Weights of a small mixture-of-experts language model, trained from scratch on English Wikipedia.
Experts: 16 experts in each of 11 layers, 192 tanh GELU neurons an expert, 4 picks a token, a sigmoid router.
Below are experts of layer 3 (counted from 0) of a mixture-of-experts language model. Rows are named up (a neuron's input weights, with its number), down (a neuron's output weights, with its number) and show model dimensions 144-191. Each number is 50 + 12 x the weight over its row's rms, rounded and kept within 0 to 99.
Before each expert's rows: a language model's description of what the expert responds to. This comes from a sample of Wikipedia text that the model never trained on.

# expert 6
Line ends, name endings. Line breaks, sentence-final periods and quotes, digits, and final pieces of foreign or surnames inside tables and lists, like Muller, Ruhubelent.
up0:42 58 44 58 39 49 61 27 57 32 56 48 62 40 61 40 54 64 64 55 58 30 34 45 44 52 65 58 57 59 63 43 50 45 36 76 53 38 41 57 62 42 30 58 37 23 55 46
down0:37 48 50 58 41 61 49 52 44 48 49 23 40 29 65 52 42 68 76 38 52 51 47 50 52 54 62 34 34 31 28 50 49 49 77 42 54 51 48 41 33 42 78 57 52 48 40 42
up1:54 54 48 56 52 56 62 43 55 68 53 64 55 48 51 31 59 44 48 44 53 39 67 53 61 38 49 49 51 48 44 55 63 53 33 41 52 47 64 40 64 52 70 58 44 44 52 60
down1:33 41 64 61 56 41 70 40 51 30 48 42 37 75 34 55 49 47 51 49 42 64 50 49 32 55 42 50 33 33 57 27 59 38 54 47 61 56 49 56 25 39 45 43 61 43 69 41
up2:38 45 40 49 70 72 47 40 62 22 71 76 49 42 50 61 66 32 51 36 53 72 62 30 62 44 36 55 58 51 49 18 40 60 43 56 56 47 74 17 50 43 50 42 37 33 44 43
down2:65 66 68 62 48 23 32 49 60 58 61 53 62 42 45 54 47 58 37 49 54 66 54 48 47 48 68 57 44 32 57 44 51 52 58 46 69 65 36 53 28 52 32 72 29 42 46 55

# expert 15
Mid-word letters, capitals. Single letters and pieces inside uncommon words, such as l in Batlug, cytoplasmic, ot in Korotaev, plus capital initials B, G, K.
up0:30 35 44 44 56 57 73 57 45 53 69 66 37 50 52 43 63 59 55 38 64 51 72 50 41 50 53 38 62 43 42 51 38 42 40 64 61 50 41 61 63 39 43 50 48 54 52 60
down0:37 78 44 40 46 54 45 38 40 36 55 53 63 43 58 64 43 39 60 65 32 38 40 38 56 67 25 26 44 70 61 53 63 71 70 38 48 40 54 26 51 58 56 53 52 49 25 30
up1:62 49 67 48 29 42 42 56 46 34 63 53 48 34 42 53 57 49 60 48 33 64 30 22 51 40 73 49 59 40 70 39 43 35 64 41 42 75 42 57 26 41 43 52 60 37 77 45
down1:17 51 59 46 30 58 23 60 52 52 44 37 43 58 25 33 48 29 47 46 44 72 42 60 52 44 43 35 70 58 58 56 65 56 53 51 49 41 67 36 67 58 51 53 38 50 54 60
up2:51 54 49 49 34 57 65 52 62 52 61 67 42 37 51 54 64 48 56 48 60 35 77 66 61 45 46 60 46 53 27 61 55 58 60 87 58 38 48 65 77 32 41 68 57 61 42 60
down2:49 27 56 34 62 40 40 68 72 74 49 64 57 38 51 66 57 51 46 68 54 49 61 38 55 38 52 46 39 45 62 63 61 58 19 26 46 61 41 31 11 46 56 66 64 75 42 48

# expert 13
Table and list structure. Line breaks, pipes and list dashes in tables and taxobox lists, plus verbs like was, are, and pieces like urn in gurnard.
up6:64 69 54 54 56 70 45 56 67 47 42 59 35 47 71 46 52 46 56 44 42 54 83 50 40 58 37 61 43 56 42 62 28 75 72 48 58 60 68 39 44 50 59 55 39 40 44 72
down6:71 62 47 38 53 66 59 45 65 56 72 63 42 40 66 41 44 72 32 61 52 68 45 46 65 56 41 44 38 56 43 58 35 56 50 46 59 39 59 81 45 41 60 40 55 60 57 53
up7:54 36 30 47 58 33 31 43 55 28 45 42 36 48 55 45 54 69 29 40 42 61 30 46 59 65 28 37 42 40 49 63 45 45 67 42 55 46 38 65 52 30 35 66 39 60 56 85
down7:34 50 35 57 43 33 28 43 36 59 54 61 60 41 50 49 37 44 54 60 35 51 46 44 87 43 61 58 61 49 52 62 43 35 59 63 36 62 45 52 51 51 61 51 55 52 49 41
up8:48 56 34 44 60 55 36 45 55 60 45 61 40 29 54 41 53 45 54 48 45 29 72 62 47 63 41 51 49 50 52 43 62 81 35 52 54 43 57 43 50 51 31 43 66 67 59 33
down8:73 50 45 45 49 62 56 45 41 59 44 31 30 50 50 68 56 29 37 59 45 69 52 71 40 61 48 65 62 56 22 66 45 75 59 72 59 38 46 37 51 27 38 64 47 58 55 37

# expert 7
Line breaks and headings. Line breaks and == heading marks, mostly in taxonomy boxes and lists, plus mid-word suffix pieces such as ic, et, overs.
up6:50 43 85 58 46 38 44 47 56 80 41 38 41 61 67 48 28 59 46 52 61 41 35 38 50 34 61 54 54 53 41 53 36 42 45 43 50 39 58 41 38 31 44 62 39 51 44 60
down6:52 44 32 60 42 36 61 55 39 46 70 43 31 43 84 53 39 57 37 51 54 52 53 26 48 44 62 51 50 67 55 55 34 50 49 39 60 48 40 52 72 47 49 49 31 29 51 61
up7:32 49 62 41 58 61 59 39 43 62 54 37 63 55 71 46 51 30 51 35 52 34 61 49 56 47 51 52 41 57 52 40 57 38 46 51 36 42 41 54 77 49 27 45 51 83 55 50
down7:50 32 36 55 41 46 56 51 36 61 56 55 39 36 42 41 56 45 50 33 49 34 66 61 31 40 47 46 55 55 68 45 52 47 61 63 46 61 52 50 40 50 53 48 25 50 77 59
up8:39 54 55 35 47 44 46 47 50 56 59 79 63 40 35 61 48 60 55 47 55 61 60 48 41 62 51 53 40 45 68 66 48 72 63 42 54 65 45 59 37 39 34 07 52 42 58 34
down8:75 29 43 67 54 51 69 37 46 61 41 31 31 62 43 41 45 53 33 75 30 55 73 44 58 34 37 57 57 49 41 57 50 55 47 49 49 44 41 56 45 41 40 47 38 63 55 69

# expert 9
Function words and punctuation. Running-prose function words and punctuation such as and, the, in, to, with, plus periods and commas ending sentences or abbreviations.
up6:51 63 74 51 65 55 31 44 57 50 43 74 50 59 44 60 53 52 44 60 48 33 48 64 44 55 42 51 38 44 55 37 53 69 52 32 54 52 44 49 46 59 72 61 51 74 37 38
down6:39 28 52 35 45 55 65 74 49 62 65 39 51 54 69 43 39 36 71 45 54 55 67 47 30 30 54 59 52 65 52 32 44 52 41 56 41 43 39 39 45 41 79 50 52 48 51 49
up7:44 48 56 54 41 51 47 38 65 37 47 58 42 45 59 58 48 52 50 67 59 46 41 52 50 73 58 51 45 43 32 49 54 30 68 40 68 55 41 44 43 50 67 39 80 53 67 23
down7:34 55 40 66 36 57 42 42 59 58 55 33 64 55 85 54 62 73 50 61 45 61 67 38 20 68 55 31 35 55 50 56 78 49 42 48 48 44 65 59 50 48 49 60 61 48 39 40
up8:53 53 60 51 40 37 52 31 54 32 56 56 35 42 50 59 50 43 49 59 53 42 34 77 43 54 63 53 58 54 57 45 35 67 44 49 42 38 43 42 60 52 45 26 19 57 85 50
down8:61 52 48 46 50 48 60 51 27 55 40 43 60 72 38 41 63 63 52 45 58 60 51 47 64 37 41 61 46 33 61 33 72 40 56 52 40 47 49 72 46 48 60 68 73 21 34 48

# expert 11
Rare name fragments. Middle pieces of unusual names after a capital initial, such as ast in Nasta, im in Nimtawat, plus table fillers like None.
up0:54 36 35 29 64 57 41 60 71 61 56 76 39 49 58 35 59 42 46 50 43 71 56 24 51 35 35 37 48 51 67 49 74 56 66 48 59 57 54 42 45 57 65 34 71 56 38 49
down0:50 65 41 44 55 44 46 22 43 54 57 56 29 37 43 55 54 44 46 48 52 31 41 60 52 44 51 48 51 54 48 32 44 55 66 48 40 45 37 48 66 60 56 59 65 64 37 52
up1:44 53 58 50 64 45 76 43 61 56 54 76 57 44 43 53 64 57 52 55 42 54 41 50 67 29 59 60 58 36 48 37 36 50 57 53 40 69 49 60 40 37 55 48 46 54 30 48
down1:49 60 57 33 35 39 36 31 56 56 40 38 47 49 58 56 65 54 53 56 48 50 68 48 39 59 58 56 73 64 54 47 59 48 57 24 43 36 66 39 27 43 63 38 77 51 40 54
up2:30 41 62 51 67 37 61 36 40 54 40 59 45 29 36 51 55 39 51 54 23 48 78 31 54 60 60 61 39 52 67 61 41 71 73 29 62 47 37 37 53 50 64 45 69 71 44 43
down2:55 41 35 40 52 77 45 65 63 55 47 42 54 50 59 36 46 50 28 55 71 40 67 50 72 52 72 55 66 70 39 58 46 47 56 52 60 55 71 35 34 51 74 48 57 47 55 32

# expert 2
Word-final suffixes, verbs. Closing suffix pieces of words such as -ed, -ing, -ation, -ly, -ers, plus past-tense verbs in narrative prose like began, approved, released.
up0:52 51 60 36 39 65 37 53 34 43 63 45 46 24 50 45 57 47 51 60 52 48 55 75 60 45 56 57 45 35 34 47 61 36 32 57 54 29 46 53 49 61 66 49 31 36 55 50
down0:49 32 47 57 50 53 47 53 54 41 60 44 33 65 41 36 25 70 45 43 56 40 48 63 56 57 63 57 56 57 40 65 51 64 45 72 55 31 60 42 39 26 29 58 62 56 32 67
up1:29 51 46 55 38 55 68 53 37 55 42 38 42 49 52 51 46 56 39 51 45 37 93 63 49 45 65 56 52 49 46 45 29 47 52 37 54 45 42 60 54 46 40 47 27 46 49 50
down1:37 67 54 67 57 71 48 52 46 44 42 21 54 37 52 41 49 31 52 50 42 70 40 25 63 60 40 49 46 42 79 48 34 48 52 60 55 74 43 50 46 54 47 45 39 57 48 52
up2:55 43 52 48 51 46 43 47 73 71 46 49 46 43 37 47 57 52 57 52 62 42 43 59 42 39 58 47 39 47 44 46 43 53 44 44 54 41 49 46 53 52 59 59 60 81 46 45
down2:70 29 48 54 39 69 57 58 60 63 40 48 65 54 28 43 34 41 71 67 58 53 59 43 58 49 51 47 58 78 38 72 52 52 32 66 62 43 66 37 35 50 51 38 43 64 59 41

# expert 0
Prepositions after nouns. Prepositions and linking words following a noun or verb in running prose, mostly of, also for, from, to, at, after, over.
up6:61 43 50 44 64 54 49 53 58 27 45 57 11 39 52 54 51 59 47 39 48 50 61 59 62 43 45 64 47 71 59 48 38 49 52 40 64 60 49 65 49 61 44 24 59 37 49 70
down6:62 41 41 36 47 49 54 42 28 67 53 53 33 65 63 56 52 36 45 56 64 33 73 61 64 56 75 55 38 39 55 64 36 55 60 54 43 56 38 41 32 43 49 44 63 49 64 45
up7:72 50 67 61 54 41 73 46 41 54 46 30 59 61 55 50 36 29 28 46 39 56 59 79 60 59 65 48 46 51 58 44 53 61 52 69 57 58 61 58 43 43 65 62 26 62 47 39
down7:51 51 59 40 67 55 57 31 85 34 33 41 58 58 29 32 71 63 53 57 68 65 70 37 76 53 45 50 58 70 56 72 59 21 52 49 50 53 38 56 64 58 55 28 22 53 34 33
up8:43 34 36 60 61 47 48 59 61 61 49 52 44 45 52 52 34 26 40 53 56 40 38 52 51 41 32 40 55 28 62 57 72 46 64 26 43 59 48 45 49 49 30 57 49 45 46 49
down8:43 74 58 38 30 61 55 37 71 35 29 67 44 59 57 52 57 46 31 53 49 57 44 67 56 36 41 53 63 41 61 46 41 34 30 51 72 46 70 50 60 51 54 26 33 39 66 51

# expert 10
Table pipes, verb connectors. Table cell separators, also commas, semicolons, colons and short connectors like was, is, as, by, in, in tables and prose.
up6:32 45 42 65 52 32 46 53 60 41 43 43 33 42 55 56 38 58 51 55 63 65 45 47 49 52 38 37 54 55 55 48 55 32 67 49 46 67 46 60 53 26 66 42 45 30 59 67
down6:42 49 42 47 36 46 67 85 39 58 20 26 52 59 61 54 47 26 44 36 51 47 48 56 66 48 48 48 26 50 51 55 49 73 51 50 45 58 63 43 40 51 61 43 51 55 53 61
up7:65 55 64 39 44 50 36 49 47 45 54 35 47 40 54 39 53 58 69 56 54 37 49 52 48 35 48 58 37 45 50 33 30 59 64 60 42 25 55 49 49 41 54 61 71 64 43 47
down7:54 60 48 60 66 46 56 36 41 57 47 70 39 49 48 61 28 45 69 46 52 47 24 47 42 46 48 56 56 49 52 59 50 57 51 67 51 58 47 49 53 44 63 40 79 41 53 58
up8:37 43 50 58 45 68 50 54 49 62 42 60 49 47 38 37 63 53 64 51 52 51 61 46 44 38 49 30 52 30 42 41 29 65 45 44 49 48 55 47 33 46 55 55 52 35 53 44
down8:44 50 41 68 54 55 71 54 71 46 54 42 31 64 61 61 65 63 25 48 58 46 51 44 43 41 59 59 49 50 56 57 47 47 58 44 71 55 53 35 59 51 37 36 56 45 30 34

# expert 4
Articles and possessives. Determiners and possessive 's starting or marking a noun phrase in prose, such as the, a, an, his, their, navy's.
up6:64 52 38 69 45 51 47 26 42 45 50 37 59 35 56 48 53 71 40 61 39 74 24 49 66 73 34 47 47 47 46 41 46 32 56 64 54 66 37 77 75 33 62 61 62 57 35 58
down6:27 45 55 69 28 34 57 53 66 50 51 41 49 39 60 49 37 70 62 45 47 53 51 48 43 45 47 60 45 47 66 45 43 43 30 59 45 49 34 49 60 39 61 54 55 61 35 16
up7:49 43 59 60 52 43 42 57 61 49 58 64 46 42 44 44 48 52 45 34 40 61 64 48 46 37 58 53 36 55 59 56 54 55 54 47 50 25 43 33 67 31 82 50 44 48 46 59
down7:46 39 31 50 44 46 30 67 51 36 51 37 34 69 50 40 49 73 37 69 38 69 33 35 66 61 53 62 69 14 63 38 59 49 70 63 59 53 62 48 72 52 40 30 55 68 17 32
up8:25 53 51 48 30 50 45 32 40 23 64 42 59 40 67 39 44 42 61 37 38 47 34 58 51 60 69 60 53 57 65 44 40 29 25 60 54 62 58 56 65 53 56 56 61 61 44 49
down8:63 65 71 54 64 30 50 60 38 39 51 48 56 41 53 54 61 48 71 47 56 58 38 29 73 63 54 46 37 45 27 52 42 69 52 61 37 46 40 57 40 57 46 59 48 20 63 49

# expert 14
Word-initial letters. Opening letter or short first piece of a word or name, such as M, G, Br, el, compos, plus CJK byte fragments.
up0:64 44 42 38 41 53 31 43 39 67 41 37 48 40 67 44 61 51 49 55 28 42 37 38 52 50 68 48 69 53 31 32 43 64 53 55 55 34 52 25 47 28 42 49 73 46 49 29
down0:60 46 63 64 40 53 37 65 40 65 54 69 27 55 51 37 46 43 49 48 41 49 29 47 30 51 73 62 48 59 42 34 53 44 61 61 44 34 40 56 48 55 49 49 46 67 57 58
up1:43 36 68 50 44 64 48 58 39 56 44 47 59 47 46 44 46 53 80 62 45 56 53 45 39 38 41 51 61 45 54 20 54 50 56 36 39 42 58 60 32 31 35 25 29 56 47 42
down1:60 60 49 48 27 54 61 61 72 54 42 32 51 39 77 48 47 58 56 39 48 49 28 59 26 47 32 39 58 70 54 59 32 60 51 55 58 67 71 40 49 43 54 35 52 60 54 22
up2:66 47 57 45 44 63 54 59 43 75 42 46 65 45 75 39 46 63 64 39 42 27 40 46 44 53 54 35 64 60 29 76 48 75 59 43 63 70 68 35 47 45 52 37 41 64 40 44
down2:60 44 47 51 42 38 83 32 65 47 48 42 69 52 59 32 51 44 37 44 35 26 39 48 60 57 32 26 58 59 65 64 64 53 43 51 44 50 39 45 46 40 56 46 47 74 59 54

# expert 5
Digits and pronouns. Number digits in coordinates, years and counts, such as 25, 1914, 40, plus pronouns and possessives like he, it, their.
up0:29 48 38 71 48 50 73 52 71 45 51 61 53 48 62 53 41 46 61 52 50 59 55 37 33 48 44 43 54 51 39 31 37 53 64 41 50 57 49 60 34 45 30 54 37 61 71 59
down0:67 47 48 48 43 71 37 38 54 70 52 47 50 35 55 64 52 53 27 62 50 56 69 48 60 46 86 26 63 40 40 62 44 49 39 35 34 36 50 53 55 56 32 35 50 59 50 42
up1:65 57 67 66 50 59 72 52 53 29 40 63 43 46 48 59 48 40 46 49 56 40 46 53 62 36 58 69 76 42 43 40 57 65 35 37 52 51 56 71 43 58 44 56 40 49 48 59
down1:52 59 33 57 41 45 51 45 29 73 49 44 72 55 46 64 43 42 47 60 66 51 68 48 54 61 37 45 55 69 61 43 46 51 76 46 46 52 71 53 46 54 65 47 48 39 37 54
up2:50 60 57 59 50 48 31 43 45 50 50 50 39 37 63 38 63 71 47 50 45 34 56 44 59 43 69 57 80 55 36 29 42 24 29 43 66 47 61 58 55 36 73 47 63 58 38 66
down2:52 41 67 50 42 54 47 57 51 41 42 62 53 42 67 57 50 50 41 55 43 56 40 44 45 60 32 56 45 65 38 48 42 51 48 58 59 58 44 23 49 66 49 18 23 38 43 48

# expert 12
Word-initial stems, adjectives. Word continuations right after a first-letter piece in table cells or headings (Raised, Like), plus adjectives and participles like local, known, called, Best.
up0:42 62 49 48 54 49 64 56 51 50 53 71 23 37 38 54 53 44 50 51 46 42 58 34 46 77 85 52 33 43 64 40 65 29 56 36 56 56 60 41 63 47 42 34 54 26 67 29
down0:33 38 37 43 34 60 35 41 53 46 47 37 47 41 55 55 43 34 32 49 60 73 31 58 60 42 53 72 56 68 56 39 68 50 49 70 52 53 48 64 44 67 49 55 44 52 37 54
up1:39 57 57 55 34 46 43 54 46 40 43 41 41 52 45 54 68 66 33 63 59 51 56 39 53 56 44 56 55 52 49 60 44 37 42 61 39 49 59 52 39 50 30 67 36 53 53 54
down1:66 54 51 54 52 70 43 62 45 52 47 37 42 46 51 34 54 45 58 63 53 36 55 52 69 49 40 55 58 46 37 77 59 59 44 33 61 36 60 36 56 46 66 47 68 35 36 36
up2:40 42 29 55 38 53 43 42 38 14 41 41 56 53 50 45 56 50 42 45 42 36 61 47 49 39 28 27 63 57 60 46 41 46 33 69 56 45 65 25 62 48 51 53 60 68 54 39
down2:43 51 67 51 37 56 40 43 40 34 56 56 54 28 55 44 66 62 42 60 36 46 59 66 66 38 29 55 39 49 50 43 44 53 37 42 71 57 31 45 30 59 25 54 43 46 47 58

# expert 8
Acronym letters, place words. Letters inside acronyms and codes, name-final pieces, and place or institution words in infoboxes and tables, such as RUC, ICAO codes, State, University.
up6:65 62 46 65 42 44 57 49 84 37 68 47 61 67 60 63 53 47 42 48 77 23 36 64 29 66 52 50 38 49 47 67 56 41 60 58 42 62 55 24 29 76 57 24 48 67 71 30
down6:57 39 52 27 40 35 62 54 43 49 38 30 59 62 42 55 58 63 53 49 31 38 42 60 75 41 66 49 28 57 49 48 31 53 53 32 58 59 46 46 58 39 44 82 30 52 74 33
up7:53 49 45 72 53 61 48 29 56 55 55 72 40 70 68 48 52 59 42 41 45 45 59 46 45 62 47 48 52 62 54 62 56 67 60 82 60 27 44 35 49 61 37 40 31 58 59 69
down7:10 49 38 57 47 49 52 61 53 56 40 46 48 36 42 57 41 41 53 56 42 47 36 56 45 55 44 39 47 49 43 38 48 63 61 38 49 44 46 46 56 34 83 47 41 53 60 58
up8:10 33 38 42 60 48 21 33 65 52 69 57 29 32 44 63 38 59 36 42 54 44 46 51 49 42 36 41 50 51 62 46 38 35 19 50 38 49 54 30 52 50 53 43 46 55 54 55
down8:75 38 60 63 53 45 66 54 57 48 48 53 61 50 64 31 61 45 56 38 61 44 56 33 51 67 68 44 59 43 56 33 64 45 48 44 46 41 70 37 48 50 43 69 64 41 45 32

# expert 3
Line-start and table markers. Pipes, list dashes, opening parentheses and capitals at line starts or after headings, such as B in Bo Diddley, In, (614.
up6:64 52 46 74 58 58 63 37 55 34 37 50 53 40 48 41 27 45 51 51 52 71 42 41 57 42 73 33 64 45 21 25 32 23 33 26 47 24 45 46 28 66 61 53 55 58 45 59
down6:42 66 58 43 64 28 29 50 69 51 64 42 55 35 49 46 50 59 68 57 47 57 58 62 60 59 48 25 59 36 41 64 22 52 52 36 63 42 47 68 49 48 55 58 55 54 53 45
up7:55 52 44 39 46 49 46 53 11 57 32 22 49 61 51 44 30 54 60 37 52 41 59 34 40 30 46 46 56 48 20 47 49 71 46 34 51 59 42 62 65 59 46 33 64 28 60 45
down7:41 63 63 50 60 60 54 46 43 76 49 27 61 31 53 41 50 84 65 28 38 52 53 69 43 40 43 43 59 35 64 32 35 66 24 58 55 25 48 77 50 36 45 45 76 59 56 60
up8:54 50 33 47 61 47 58 43 51 39 41 42 60 53 58 61 56 42 56 54 46 51 53 52 71 56 61 49 73 40 32 51 83 22 36 37 69 42 40 42 34 47 49 31 46 52 55 41
down8:39 27 57 49 26 41 56 46 67 72 56 53 53 61 52 38 14 52 64 48 61 30 51 26 49 43 60 48 64 45 42 56 72 43 42 34 34 85 41 59 68 46 52 59 67 39 73 33

# expert 1
Name-initial capital pieces. Opening capitalized pieces of proper names after the or of, such as Warren, Marco, Hen in Henrik, St, New.
up0:67 66 70 60 54 42 41 46 62 31 54 42 34 61 62 45 66 50 56 51 45 58 48 54 40 55 61 19 43 49 47 35 31 30 42 53 45 50 34 53 30 60 60 40 23 49 45 47
down0:66 51 56 47 45 33 37 58 45 59 66 42 51 31 34 55 47 46 68 35 44 62 33 34 45 49 46 58 55 37 64 45 48 47 47 40 62 67 51 30 30 50 46 28 43 35 81 48
up1:47 53 75 40 40 70 32 37 48 45 54 53 54 56 33 56 61 50 58 50 53 30 58 52 57 62 49 47 45 70 47 51 55 52 62 49 64 38 56 31 60 52 23 51 65 82 59 46
down1:55 40 32 35 62 77 51 51 52 52 33 60 54 58 56 66 44 62 49 66 64 23 34 45 45 62 55 46 45 43 42 59 53 57 65 37 38 60 38 41 48 42 69 61 44 56 38 33
up2:46 52 32 68 36 81 42 57 74 59 56 38 44 47 48 41 62 65 48 58 52 60 51 46 66 50 55 37 62 34 42 52 39 50 50 62 35 67 51 74 35 40 73 49 34 38 52 59
down2:41 42 63 39 56 46 66 42 67 25 42 35 51 44 50 49 45 70 40 58 44 37 76 66 62 39 47 42 55 48 62 51 21 57 47 37 44 27 78 41 37 50 74 47 44 43 54 68